Experts of a small language model: 5124 steps.
Below are experts of layer 3 (counted from 0) of a mixture-of-experts language model. Rows are named router (the router's row for the expert), up (a neuron's input weights, with its number) and show model dimensions 0-79. Each number is 500 + 25 x the weight over its row's rms, rounded and kept within 0 to 999. Numbers have three digits each.
After each expert's rows: "mostly gets" lists some tokens that are sent to it at least half of the time; "comes after" lists some tokens at least twice as common just before its tokens as in all text. This comes from a sample of Wikipedia text that the model never trained on. Tokens count by the router's weight.

# expert 141
router:509518477509489485478532468471492523462507502429509497510470528511502469535491501459534474508496480495517492542528508472474504504504502495537531524470533518449523493515544497525495500528479541510548454483503468514526513497486468495532461516
up0:498496520507526487494445519496457476511471493477501477487488463521501508491503496481494594454569497478531491459499516483470497520553481540506487473506537510488454539496523541494526475453473484519508521497473507525466502511532470481534481489
up1:529492552524493494545514498477491506501474492467477526479492454516502459537569513486505452514485522577505518494485475518504502562492503466522470552458486499494486492519505502496498480506517502470511472491490535516500527485504526484499486484
up2:524500454516479529558459531496509500524483521518469520492527485551515525476500518507490519516441459520534501446502494493500525531504469513453449512518521485526483486512542482494516473518454519527521527526500499514546530484416526504513523492
up3:528528568479506524515508505515483487513479465498518493506442516516532518493519464509534517483496511473493510476502466522538497504528492495511487500475491504489450513533515546487480479508499476506472483535532523473474440550555522478491517483
up4:539477543444515519473480510488540527508505517519544447538542490516545489508484487508482524487514526479531507459464442473465492481469476493483574490533479516479528505455493526491516505520519473497486519555463486497491494492474482526494528514
up5:524468516479547479505460539516514512528506503550514549529493491487480516483555506529494489515527535521490528469481575500528503483491505490451461467490490513515498442451477497509466498484494510484492548494515483488490517517492520495524490497
mostly gets: " a", " an", " one", " two", " other", " An"
comes after: " as", " is", " with", " in", " of", ","

# expert 59
router:539524518462494463428529477463486473450480510490526500546485518499503516549546494499510513516475522486485521505533521503500521514512483487494493535529502505506533494527509475503522548486504534528487490475546506494484522493444480467523496462
up0:516469487537503551503550517534476529470502526509507538504485463546522527503533514474520480518518481512479502503533478482500475443498473516479539494490536489508497501486497520502481488467526515559479564461526500506498473526532522485462507516
up1:450520454486492480506451484494491473476490525472466480506487504500487500525496518496514530519522469535491485509494494538514517484528476533508476507484494535505476464469522471488517522525562495483488472485544502519510456478493460541500549484
up2:538514466524550481491514504426495494452500493503501492484506482564488466521487504499464468571468504518505493496524471511556506499485491468479499489508522512495517465512515477523513474503508568467469531512471501512483480497495497514534531539
up3:506491459455521506497517527518506495488465510456515491508540491509488503511494473506487461514464528490518510484488529482498519556510466537548481488508501496508517493492537532513518485510463552467487545531518461553505488513480504517488498520
up4:473457523516519530493500503498507439462480472513437479519519520494520495533514495455516505523543488531470480509479494511480477506516533521539475492544490516521486477516530491475451578476512506473529451499506511480517507528544511481499509506
up5:524474494492485539454474538490525474493465507471439500505527497502479480458501522483457460518485505522500468508458501541510493568478509504510541491493516524494470463494520497522476480501489494478495507524510514548455476549471507515518500504
mostly gets: "|", "|---|---|---|---|---|\n", "|---|---|---|---|\n", "|---|---|\n", "@", " *"
comes after: " |\n", "\n", "|---|---|\n", "|---|---|---|---|\n", "|---|---|---|---|---|\n", "|---|---|---|\n"

# expert 143
router:517498513513477466512535458474496522465507535497517513512473544483494502510512508478560482484504523496498495495547499463465538492486512478548529529482532489484516499524511456493479500519497554495543491496512482501537510503506464501518494476
up0:500512512490474482511485581499519485496486503490488512535523495486495520512474496478515499442470507540483504501479459526494481486554446518499467483496525504468518523499552499496506504492522508492484498521509510482499485487473483501451479515
up1:492503488492505525488535491468522473474501458491492494512545493500534468472531498527504512503488520439527474499505451506466521485538487471548507485503494494483496473489502510519468478489496488533523473494507523501517555494491483513489514449
up2:514473504478506484510500522516489454475511486447494526487472495477538493521505504526548541493513482491470484474538490451444501512484511483482513522515496468494486517479545578517491507480476497487462474458542460523491480514481504506474542500
up3:539469508489475462501489531512500555474522524474440496491521487501518518520483448472485491531506526520515541494468512508490493475517503457476482504489520488495460511507518508489486485446482529477511465441463471473478512519471510468470446498
up4:517498509575510484469494569505537491462483500490501488495508536445534492483501534509474498515505558494482500526499499501504422475514483475472484522475526493514499552522520497513525502471494511494534527481492515475491466520489521499497488480
up5:550484468505495504485484475504459505541494509447499499539497505486521482520524491483491523511496495493527508487505498493483439508465502483540532476549520521485506526473472460484478500556507527518477457489484498495492477520472494515512477486
mostly gets: " the", " his", " its", " their", " her", "The"
comes after: " of", " in", " to", " at", " on", " by"

# expert 113
router:535548498485487525458524485514480527465515520473480501489484518522507490515516500460515479486490481515469518511499473506482504495476494474535521513512477469505523509478493497473511533526496546533495433448540494513517505507447505431515445499
up0:517528495544518478520479498506476478452526497470516487533475490471470483501484567535508479471512517502510493500506474454467525499553504482497528500446496556514476500501526533518483505518473487495562494483529486505522477456497477496480471468
up1:475464465514502486487498477505552527529424477507510523531476499488510508495505531492462511536534483520486508480502488533481554520504532499466513513493499522513493501537526523494497454485482504485475517542429482477538517539522502497486492505
up2:515478508504488521504567532488520500495492510469479489481528555542514487498472504463470496467507529538456477491508491488473483495551499481504521509488466513490502487492523530525554513525516461493480466520498512483489499498488519506526516516
up3:539528508436493510513471505515441528549513458500481496496522499493488474498456481512515497509480481433522508514503508526468489526507504463492489487477502505508530494511518501509527501542505503494502551500495503516517525502519512522511516505
up4:509493490495506470550543510503510524508481518430515506437486499493475488504504486477576523496450489479483548492481508506503496496524468480501509494508485462494495466480515513530519486490562541504470503497532516526478456463446530468486524486
up5:482516518464444492466520544493545538499536506490494500519497493475509480484500523532443525476509482467470487458465486511525521533514509491498504497544497529469473481533495486476507507473535513482492494530544442488505499522464502496519527470
mostly gets: "20", "19", "18"
comes after: " ", " (", "–", " =\n\n", "===", "/"

# expert 223
router:489531495525452465460509466475494503502549523459503497519474490535491475478496502500526476516495509521469551506537498493465537516478510474543523491487515506470514493534481493532474506513491534479534448512513500484553509500477469504547466495
up0:541508484522487504527483482516486517508459459504503535522507466516499454480496523495520530480511504534501473484481473543453504504506514498540474496524520494521513494445496521498526484489515486485520509492476446448504492483496506467545492503
up1:483507529551533494515539530497478516507519457486474463492479528457523456476514479473518508451542524486518472478496519460475442472523491499479509481544513490507517552527454504529531501451517494510575469498492487506493489512488508496542503464
up2:523504515527545514492504513502501471512484484506520529505542504492540504474458552478532529528508506497511545485528454459518490545496505456486496475488514457434504541506489477512484492474517498465455490516516458532508467512478476497534551488
up3:471526499419500504495497517512534502547490503503530511461522558497493503510469436470510521502551520496472490505469481498492468476476494493516482478479533534467523517533504512513473514498493526505516531493466478553495502507497546517481494514
up4:470459516511508505480521488534534476516431474542451500506492504501476471496506491471484535493472543512469492485481540481545501535542508521493471450481514457531482506501516522511494492485479529506497503490485506518452483506478514478518501507
up5:485502482502529491519528495522501487499501565464491492459463519476475517518507459469463503495521505472502484465488487492514535507500526473538495530507464497490522551528484534479522511503535489534481515504515523497453503490505495510514562502
mostly gets: " he", " it", " his", " her", " which", " who"
comes after: ".", ",", " that", " where", " when", " and"

# expert 179
router:499545493480500516433520488523456475459531494480526553552509482501543486534520499497530456536446506502501534545505507485479529508507499467480542521509492475494498483476509482493524515480531523534502462504489503514507492529493457458544507485
up0:513438468478509508498486455506506459521476490491522542477507472521519510522510492508510475485528508495505510519528423525498536520515478483541491456487456520530510512527520529499521516510521489530480500494504457473478489492518466478511450481
up1:474550480509508513538493501564548495487504512510502495552498495482483514484479473521489479484465547494499551489502509499494524511504463479506499497564531480509531504470491531509503560528526477496499512490522471465485503476515451540470481515
up2:427461509463529498499490426508511521532509545511527476463492493481508501511459478460507492518508486499495471504485474534498482519506489467514500510507468505523477537531545480463528487527502518501507486518461506477512532506546529511518472493
up3:511474473477457535519473490511492488469453477446530504514503496514499475510473511486493511549496439541485478467507477465466504468544540529492531528541500517498491530513532524511484492462524493503494447478528502542502522535485479463475541495
up4:496526512514496492515505487462534482484514530477523489477513489487495463463492476494513461499483489485536488490450539474529518449452497500472487516508485484498468491505475472485507508519507540513517528453498515520493461505523523526565485503
up5:480480520537505486523478494484467501514540510514505518484537514505445494462500537502537511509463496534560456506495495497530542475551480536490477503553491495526512470505491532520478486492467492477499501472545496479490480468492519501494493517
mostly gets: " P", " p", " Pr", "P", "-P", "-p"
comes after: "-", " |", ":", "|", "==", " of"

# expert 38
router:503530461473479510460520471476513530446508556488542502510490523564499494500513455495510512530503510494485500539516482438487519493512516490476529475508512475494539477487511477466462517486525519497506504453543486475485489542476466482522495494
up0:478488454488530514504499469482469484533460528558526511503506506527453477481502501482504498543439495480490493508512463497490506503488517466492491482493505476482513511503524484500482459512476521470462496526514485503518539470527447518531502497
up1:492497490460440495495505500474493482507479536490461498527519490506539515478496505485477478518526513547514480463456505485474500511488482519493480508519501488454516514502534484521516536495547496480525510532503521470457486483515516483532533475
up2:547533474475557522540497490494490469493517514505507471480484513503507522556489494494479496500501506519470442515452499523507463556456483476517510480499482490505469504528512517485509539507494472517474504500473484518489514479502518463483516460
up3:443479535516532478505450511470520475528499545495540510500472486513535508509483496477517488514525538511497499443498474477490498539476483494502492496510526460494495502516497510516506508466509520488449469553512476450576502459521499504522502509
up4:477451510484493492492488508483502484542472448515468510515505484492481503466485496502501496466522521516496485486463532445493508478506532517485519452505479488522512506492536495549506488512508509518512527488513546504517482467529520532488453514
up5:468473499499475535474508495492528500527486473493454508469491520506455505469509482459486508465485479500496511528500513504454510535471527506540453483490484544498494450476488490469460533481501500520496466514457458497498482471501506529504536498
mostly gets: "ff", " sp", " def", " ass", " comm", " att"
comes after: " the", " to", " s", " was", " and", " a"

# expert 228
router:492546500532471483463494454511498523471563506443514522520465497521508477501506516505526483515497491529437517489565483508480505460469495455525509508508489516454533506532503493505524510528507525471508470497515532469518502515474486506544501452
up0:493512529515484491490515522509493517504463535498480447544512500493532525467494542440483512475538489495477475473484507497438488518497535525495516495486507489495461541501479515511519462466487501491491518506548491482462516491510455484508478510
up1:523548465515564499466506486477528530479521541517485512506473490510495512528542485485538509520458508500503512496486466485511494448479498500519532473516512529506480516535519517519547482543459513519520506478490509451532504495495488476521512488
up2:505519486498493521503526529531513518499499514468461538491566519498499467518532544498481519487491479499481483511499490492500507489479547514526500562482505501495500512512468527496477607521492485488510488485554476489475543476494479521487525483
up3:483484563538527515499492562528519505494493512461499478483532482481536518518500510502525501479513514466539494507495511475470498475505488487471537488528488511446501491480448510511510551485527487514480478467502476506491455482483485503486555509
up4:526497505505520509488505516521498498490499493522493459472539509524509506464474487500477486493488494501478486506446502535496491462542439470525475501510544444507497487543473443505533500504511520483485518483477482480510526500476560497442498498
up5:498497552510512501497511493530467517502491500522492456489468511503525491539492501515492491496526505498494527521484539533541467512446494502473536484442529509474475491500485491443497491508482491517511488551516491493498534546514501507497503459
mostly gets: " he", " He", " she", " then", " She", " they"
comes after: ",", ".", " where", " and", " He", " when"

# expert 93
router:509551471518471525491513502480475530506534489492520532487501537533522476502507465488556500504507542520465498523503488472509531503517508476526532518498531483463508491474544484508527518527539507534535467507503523495546481536460437508543496484
up0:517504498498469500500509478506498538512552478485479531492500523521478491510485468456489494514474483477506473519503493475507483504523502441492500487469515503525492526529440509490498498455500482493502503552490500538489489546498532514514526537
up1:531487462489485561538504463486518527536456489493505505477452489487527501463522511486452520495516505456529494518544488526483494496474483524487468516533485531476503515531494471505493521445519473467527480531512516519503516490535437504505509490
up2:504504508525505467499493484499433509488536526476484473473574532508490487518448496468497491497512519542480516542467484510520461523532533500534479483512498476521517450473502518522507495506489497467550436525444509515529469489526484501500498475
up3:527469463512490513473527490493499540551486469507536498528499502494511511517519500502546530516519516494484501511459505489535525489516477545501601552489520547457503493538509482488490502448500483530508494476471473515488517497493452470517471508
up4:485463508514492465450515512489496513491518542518474548514490481502530513510499487501456469489482534490562514525477520513516511523453501520464485502479505502479509510489505538505458492496503497514496513493453488524503523453451507505517477473
up5:501505518554476477486511521538513539493507535464548497484535534456493493540486498503508488516478502581488517522481522470490510491516459520465475456480492513466505459489464500513452532487497496483500471510500480504486509538494485511527465509
mostly gets: " St", " st", "st", " sh", " sc", " Sh"
comes after: "-", "1", " the", " a", " and", " of"

# expert 145
router:546502469524482467448501487497475530468530531461498525510490483510486461487488452507526499496456498542492514527511485481471491465482493507526523483513475519500514508487494477492526528527500492529484499486532500527553510532491496495504501529
up0:461537572514510495511508508497468502526475462527476490516475512498513533514507508485521539513478517504489522493518476509539501478538498510456481478526489514497510467499473461489482509495525488547510493449501480531507466506468477492523491501
up1:458468469520506510491482526502539528477492509431495506494519516463494513504536501563494435457497492490523503452541505506496485496435504455505487528522538521530499496520482488503542534488480509484510498501490526480521498479506518459512530524
up2:490486465503503429499474486528514484499475519537482522514470511495541469469543494494489472523517529464498526520452519503473542505508446529460504519511526499490500551493525497473484486467473518482518476479498504462509482508459477492480522508
up3:505443509510507485531498519484453534462496535468449534487505476486495527480483563501521454503502487492520529495468515464549472489461503480494474460525489512485522503491478499459467508496502531493485499523451531460519494559498530522476468476
up4:484424496524511450456511500510496470502473523502528493480511471494500519530542469467505463495516543493493512504497487496525475494510509460525523491486518451548504562527498526484503455516483445493534452510506504514515509466530494494499530512
up5:527479512520503480519548490504509467476489511485519491545490518506509494495457442500452525503508556488494538503463538531544480459505518483516450502491515504485504522563492503523510459500520456483519533484496521486454488469495486533511526509
mostly gets: " film", " University", " season", " series", " School", " school"
comes after: " the", " The", " High", " Comm", "irc", " col"

# expert 98
router:519506500534486508449540474462472516500498490487480528543513488510515476529493466520507483492453519464496519532474489438484478485512533480508528486496497464509504498494525500507534507509505497500520485483525536473535498511482510479545515478
up0:551537516480497501519543493509538431474517505506491521516523503452507498525445470500476554482509488487447514440533478548496469484500458528485503477480525486489501489487512517524478495420507507520488520496492512517507505485515500487490488458
up1:474568519545518572473492506537496483529534469494501524552483523517484460462504479487471494529523498539478509454499522543500467503458503500459522487501517458512476492503505499458505525509483469505500526502493534518503525489436493457469474497
up2:460480502521553502502512499503515471492558494481512465497449496513480498505466510505534525493460485471490443515523506560503479472514516502516435483511542523515499522490553501493462461492518496499507507547521481458510570474499515498508503528
up3:486501477540477481519511486446512482485525524490483535476471522500521538520502500499549499464488526479537509520471508469468545455478479493498485488502470504518485500524465509531537493490531506505521480476489502509519456523513535481474517532
up4:465514522528492511508520513517557525504523496492493505572529473484445501494475483502512503509499453448508513499473517523485465493459531499521509523501568512563533499489509481484457486422492534483469497521506547498478506474532498495526468483
up5:524460530500521547481509536519477529461495496516551481466533524511487507503507503472502488503490499498506531486576501469537542498456510502478513525529486456478513507514512497514519468523487489502482486517530486481510493496495515486503500458
mostly gets: "Personal", " Votes", "areer", "History", " Coordinates", " List"
comes after: "-", "|", "==", " P", "ajor", "S"

# expert 1
router:494517494516482510452488496476494526469548516470522544492506538493536500512491501501530505531497554562465536523490510467499545509520514500515527500515470457506510495489537472505497498492528511515501468488508477494499476530492483485515522482
up0:476501456512448479516519513484451499518521499535482512498522456506482546528467487469501500501498543410514500502520488498526487520503492499549502484504508502480511492475474467520509507450523507495502492473462493501514488488527518494513476495
up1:519434515510480532481505505486536535480504480536478514504499505477503499493511482473485473557498511521531494473489508518477520528494511524484522508491471478469464496521559541511533478468480517460482509517470518463470497499484504493521504509
up2:489483506489519466496531461487494506496548500491485487516515511476503497576455503514496429496529465520489519506493457511498453489490492513505486457529485562465524495490506536524503457461466461503489485489508506507465503516466546515522536552
up3:471458553470483528520500524472502497498468500506508472548497513500496490503463480510566525510517498496492504508505498493509477508511449500552565468497558482534483493493471495527470484524507525513504496480464488480502509539478520532502490543
up4:478470489474527469488467477483502495486500505498482484473499497490446487518497493488490498490485534528487503476512478512469514491464499546495524466525517489492497482516475533476529481498480518499475560507487523519492511508584465473503565509
up5:468509501498511479485480503535451541506484472518512477522493453474501500529524498457539503475499499470497440455514502462529536475544489509532472494499473491507461518497510509507523528480525485451500495518477522487532511513489468517507500503
mostly gets: " B", "B", "b", " b", "-b", "-B"
comes after: " the", " \"", " (", "-", " re", " a"

# expert 135
router:510498503510479467510521474475493523462500526490524509523456512489492505517510510455557464531472535500506504503546519478473510501508517476524541524484505455482516499527515464483479495522499531516537475494517461519547502514498446499494496502
up0:521489534489468517484506476512520500520520513527530481501494480520526507504496491537513491508518475534525479509487519467499514518521470469465559492513521501493480487515525483484517495557476465502540483546501460495542506467512499489500470519
up1:501496495567480499491497512514512453512498461516517488463517519493503458493502451494488510498476491433530520525478506504496497512490509527516482427506510462470441545472498489502493506507551506501482520530460485496522502497478471472507507513
up2:521468524524478477468512468540507490505527487509494542571479421509515500503511523485564487491507484507481467466511549485513502486537534527500523506505500499481491455533457488517502516497502536501445521518521441509528533554469479487491478465
up3:481571493522530460505525466513507482523478480481522504536477477480495493485459516520506499519474534502495531451524482548492429477511473485475531513473526522517504491529511472479471497482517513513444503498469509475490519539535528545496515489
up4:477529506508479420550517519485498499488488458508549503521514513499459508496519491495480496477473515492531558532463506520514501476541511489488486573475509474518504474517489516516521497491482505508518483489467502541503495535463529504525498504
up5:486474505514466487440462488565544460470540457485514496533539461514504508516455436483511483505506554491522482513526501510466500494471491474506496491520511510517464521439479514465470493466498480491513475466500512502452544490483477480456499470
mostly gets: " the", " The", "The", " this", " This", "the"
comes after: " of", ".", " in", ",", " for", ".\n\n"

# expert 173
router:522529477480466501472512467514476491486548512476505528520458533534530515522513471452523493497473525540470528534544494483476519497494515475524529535482542507458509473501509474522511524502520528523513469474540491504526506515487462470517464469
up0:530516489527466483454534531515494503466493520465473528492444509493490488513499509491547513516494465475513465501509485526479544475482516548462545549500497528502497484528525470519522517477534504447475425472507553453492512509489487501480497486
up1:481558456482492455469507464517482531526503497523499519482523474543487478490516509523524498454496499514530520456515503492504478490510486450516493497461505534502482493489497528454501502489526513495458491505525467507500533520477523481494514500
up2:539514539447485499511532482472486481484568477503512495475507488536498496526492482454509499492505522471513513487481537502503498518510519492531523502537461495480504558529537504489539506535507525518503516499485476492440496481481475483520435459
up3:473503483578469503481491498432518493487536494485536502538500444494492501512500494467488513503527536567470485490527510511442497496471494545516475481489484510482525504521505486520520489452500495554513499469517501516494471526471510503535488467
up4:520482499495513471485484499508482497493507435503491462486516513512482491568512550459508499510482488509509489460530479517494502486545469524501547517491527475468504482507508492484547482510508488481532484441502484456499498507487535481491478453
up5:519509476481480452474526480494477502473517520500494508513554481540464494519524524511552518483496496483506502478492477509462556513467503501503508496488490522472514500546494497463500542470503528473480466523545487475495467498482553502458491516
mostly gets: " An", " one", " One", " an", " TV"
comes after: " is", ":", " as", ".", "ing", " \""

# expert 165
router:507536507522481465477517495497495490514568529413507505490460465510564460500531491476529509499520491500503528504524520501483537477487516479493509532486476497466540456508493477518491509522513494514551456488507508494493506519470485497511459488
up0:492494506505465442495519458467496467501510518526501459484513512502515514504509534475535551512529513495436494494495482527519532520510495499537498482500483530498547484477474522468524523506501524475471538552519498496492497488488521491489530541
up1:500516496495528450479491504510463508526472475473468460511487476519523499534527528504511502482458474475484489492496510476505488513478460516531491490478512536483519534507524554522520481491490475487491506553481510495533541481526500517531528517
up2:551511458475502511512517487499492480497494479517537500485503485500553510502461503518477519496544502528506528459488461490459479493501514500529495509501439501492528535509529514482480495502497459530469503509560461525507534528471490523523486502
up3:486487467499523500556465529499510491480450508511504485457513517531523490462471497478493513506584504526472468480500472528533498511497500540495492533518546515494491477498532519493538496520462503480500544529488497512482463489479495518497536494
up4:464556491512458500488472514512515501463509503524507500533519473468449458522453438476432463456513493485535489523479487437502468490515496520491507512512475532511475482512511504504501510524448522476507515544500522493475476492538489487497512475
up5:509508532529463474497472488521489510486509496503549505494490482524473522577528511515503506471480504507460508511543487492473486479489480451540549554479471505446495504563497481511505493517496502519491492475524489511521525492483564496501450517
mostly gets: " that", " which", " but", " who", " where", " when"
comes after: ",", " said", "ed", " announced", "ated", "ing"

# expert 97
router:506534465529481463501520509520456537442484523464505533495487520527555473495524511463505514494505529495478486538527484456496499523501536461520562488471459515475505462492514427520518507497495529493540475482530486528515488561501441478494466535
up0:526480475544491520479521498505500490509534490528526489517462476495521516525509540540469507477507535490486541447500473470502503514466476531434504489537495517507467493538529472469512536500491505456513527511441508537505511516473477496449487487
up1:518504486529498485545508535488489496481487460500482479504475522456536502494511511497459544476487503534522515486554474554534503461506530487488465467514512498500527488500543518496467500496486480507470464504506502565470515533514474504480511487
up2:513521521470557519546497522488484469503533533499529492542481519533495547496489471474506527459493540513542507485532499494492481514472497487534513524494555487491448470469505522519479491470455475495500455492499489498515498476534472489507473515
up3:496446505463531452512477481495517476469550497500502499519531490487504518485537498514441466522515479533540506448512484509518476482512534548473477477513475479505460483518449544516533480502455500445486462525532486510491499523476523492502490491
up4:507508499530501497491456477528474519524536504544517502512511450526518480528512513508510466506482464466553468523485480524522508505504513561496498496530548506496469518513469489481479509519491518537483472496460529492500501502531519461505470493
up5:483537526529502462493524495508477531535457518467530461497475521460466488485487543486523517532487489467511464460501480478528509499535444476509521545505470508507516496495509507497516491519517486491459505530540496498497507518486453545502503517
mostly gets: "th", " first", " second", "ull", "nd", "att"
comes after: " four", " the", "if", "4", "3", " Ar"

# expert 226
router:541499519492492530485538495468467499506503500490488502525512503505500471529542494521511486495469524497483540516485520485474492492474525473488549502474517494500498496517537481531547527535508500474513483430564480467546457479478484498533520444
up0:493496522550534473501511474507529502550524501558473513484539480491495532501495478517529540525487493488501475508486525517495495512478469493527519509494514494486526502473479474457451479479490486482501480501499522520481479470500472532488543512
up1:527444531524480503477493492515479501472483478493499513502469510514453488481530464483483436467515508452464494518533509527496498502522517505503502541529496478458468512512489502493483512553472521480485461504498564503456528452518459504481510501
up2:493500511529490497519544500526531533544487483531515473486512478522542521512498498551485481458466500460515497506500522496558496529480500437431468508476437490482514539492477511478463484512474458497492503519501531489482516500551493481498477499
up3:443498479498495483516536499457508518538555491500518509482527487502509471492449545489488486496536466482485479519508497498524483497470501501461533486461514488450458484516501494485475502464509536474476536505454488538490470491488483519525548485
up4:518460508501493480502515506483517497519516482473530528516513494465513474533536500481530469509435522484468485511470497533505530483461492530501517491505500461524501529458499506485519517509472515489476491480551479506503567479500482502504470531
up5:492519518471514494535470519471514487477553507502519479527497487496531506513519489529534480499464480478513495512497470497530510458465471484519499565523530500517519544510502519541509484550483509489490527473524488525524480503476473494479540475
mostly gets: " by", " Coordinates", "History", " MPC", " JPL", " Born"
comes after: "-", " Preceded", " Succeeded", "″W", "ed", "ull"

# expert 225
router:509511474505483490493504485513446508503508510441556521513479485565509488522507471519516523513495535522472512495515457456469497472512496471523549516511500462493552506488507475465516530509524516474494477497501482520510473540495461484524520465
up0:515513484498486502506528527448509500469512493481485493511543486541484474514511523491543518497435537475459515521548509517493494477490516507531516503577469465495512493448476506502493515502504449506481521540498505471504508507482530474518500531
up1:499498503499531490514507465488498501482495503497511433458487465485523452473448530489502486505477492490452514527467491483494486511482495474459512523496446523480457499472496524502485511499502542504599522484482519500493456501533515530476484523
up2:437507497501526497483507494495513493489516484474471544517483491505497482483474516552494545483516499488510554488520498524499461518501508544491542483529453500493537462540490511496487499519495543545517473541496562496533511484462540485485523506
up3:440496526513534514466520556495506443491475521475464481515521531481475499515496523484458448510470495508503500488472481522518523479536526476509464504483547473510439496481491489516461484496501509508564507473470494515455499494505493504500476534
up4:537444463479492525534460501494522476514564509493544494506492475485505478503499497527480500478512514493490533460476563515496504503466477519477468515483525508472500523459531489503548532535467515500503528480509480540475494490485513456502549471
up5:529486497515504523508528449518534480508497523486507476545524496491503522514550492477473462507519527512517501507456488529490455477476494477514460471449487487472520521517495471499507455523498475500493483478505532470506519484460518507534485533
mostly gets: " John", " William", " London", " York", " Jack", " Mark"
comes after: " B", " L", " W", " H", " R", " D"

# expert 170
router:503506508526466485515504439474504510478497544507515513505473533488497526505503512476540471508490532503498498510556500473455554531478509469535525529476519504478509497514517439485482508517508538549515488490508478528546517506505455503507500499
up0:526494516475490484504467523494467450531458505465485479495506505484505502508529514534541489472496513507468521482492480524509511532534499532509540529448497507504493504490563526485472523490568490533510522486533542478432475506484508500508517502
up1:513496496474487491502502490529474474542524534486492489469477519522512496474505504516473529472535497495489485514449518483506497514475509514517520543482509457505476544509487523513503499505496489470480554520525516523434475468470478479496519535
up2:482477511508526496522495553502509516503547494475493485514555461471471529525513505469511463475533475483514503495478509462468449492487520502494476522487462474509451528469522524503485480463517513489511482504513542506517498482470512462531483493
up3:432483491512498503506478508513521549503513518527478495517483492492497498490531488504475484513530484507487532514501459540506530461497473528476544488477519501487501496462543508496466481577502499487459494519490497508507513510470508512505531516
up4:493497480469483487507476529512499489536535500518461527519498473498525488402461479499490500500562478499488527503487455460515499492509551488519510520500502539496523477540493512522490494505500510491494510535479493488487536515493508511515523503
up5:468448485490532482544475494535518489518486547540498524492507550489498492533476449472480538522544504509542497497504471527494482519537468517507490492526531508517502516475505533446501475492504516476502485500456514514479511509462515500504531499
mostly gets: " the", "the", " their", " its", " each", " The"
comes after: " of", " in", " to", " on", " for", " from"

# expert 194
router:516523471476462509477514471514482490491549508471504534525453534548527510531519479465528486497473520538466528537542487483478526497495520466532524531473540498457510469503511466518498528501524525525509463470529499508525506516486463466509464470
up0:529495456513506479476545495475486469512488527472525500459467478526523490525487502520534439511508495515518447548473511526465541486516507489490472504542536490516486485502481487504488509505504480513486502496448514532483528533471440499522487472
up1:508482509475478530515457500531448474540526502466541455516505494517502471460512519518521534470541535505491465509499524467509518476495513550485549497476495460488503484520536466542487534492496485493528511501524494484451506509518546546505530522
up2:487503482504479487497497550492492544490503496501459491548501493559449519514474513452503486463508508582490489497541504513458473531516502491507545531506479523470532529449548489509493546559481477528484477483491485469512507455488482503476497494
up3:538549520477510463460511497497505490511510487483522459560445501507480476464510510490501499494528504520490509543498483515477507487486512519502480479492470501544528496502501480463523529502538491493540532523477481500517542483492486425527479506
up4:501470476475534522490515525502495508510539523550514553505509509476513478485525482489506523493487497541490476509530505480485533509531471488493515438439534450506517540498499480490521540506487517495454530483481568475504516491482467513479509526
up5:487544543486512478480528469525469488511510525497521473493504504458526462492551478479507481514513516475505522487464476514466512549465495503539553521437466479521505521492535542519488505505529526478511494501485469522437484511472498512479520494
mostly gets: "-d", " New", "-C"
comes after: " |", " from", " up", " appro", " al", "y"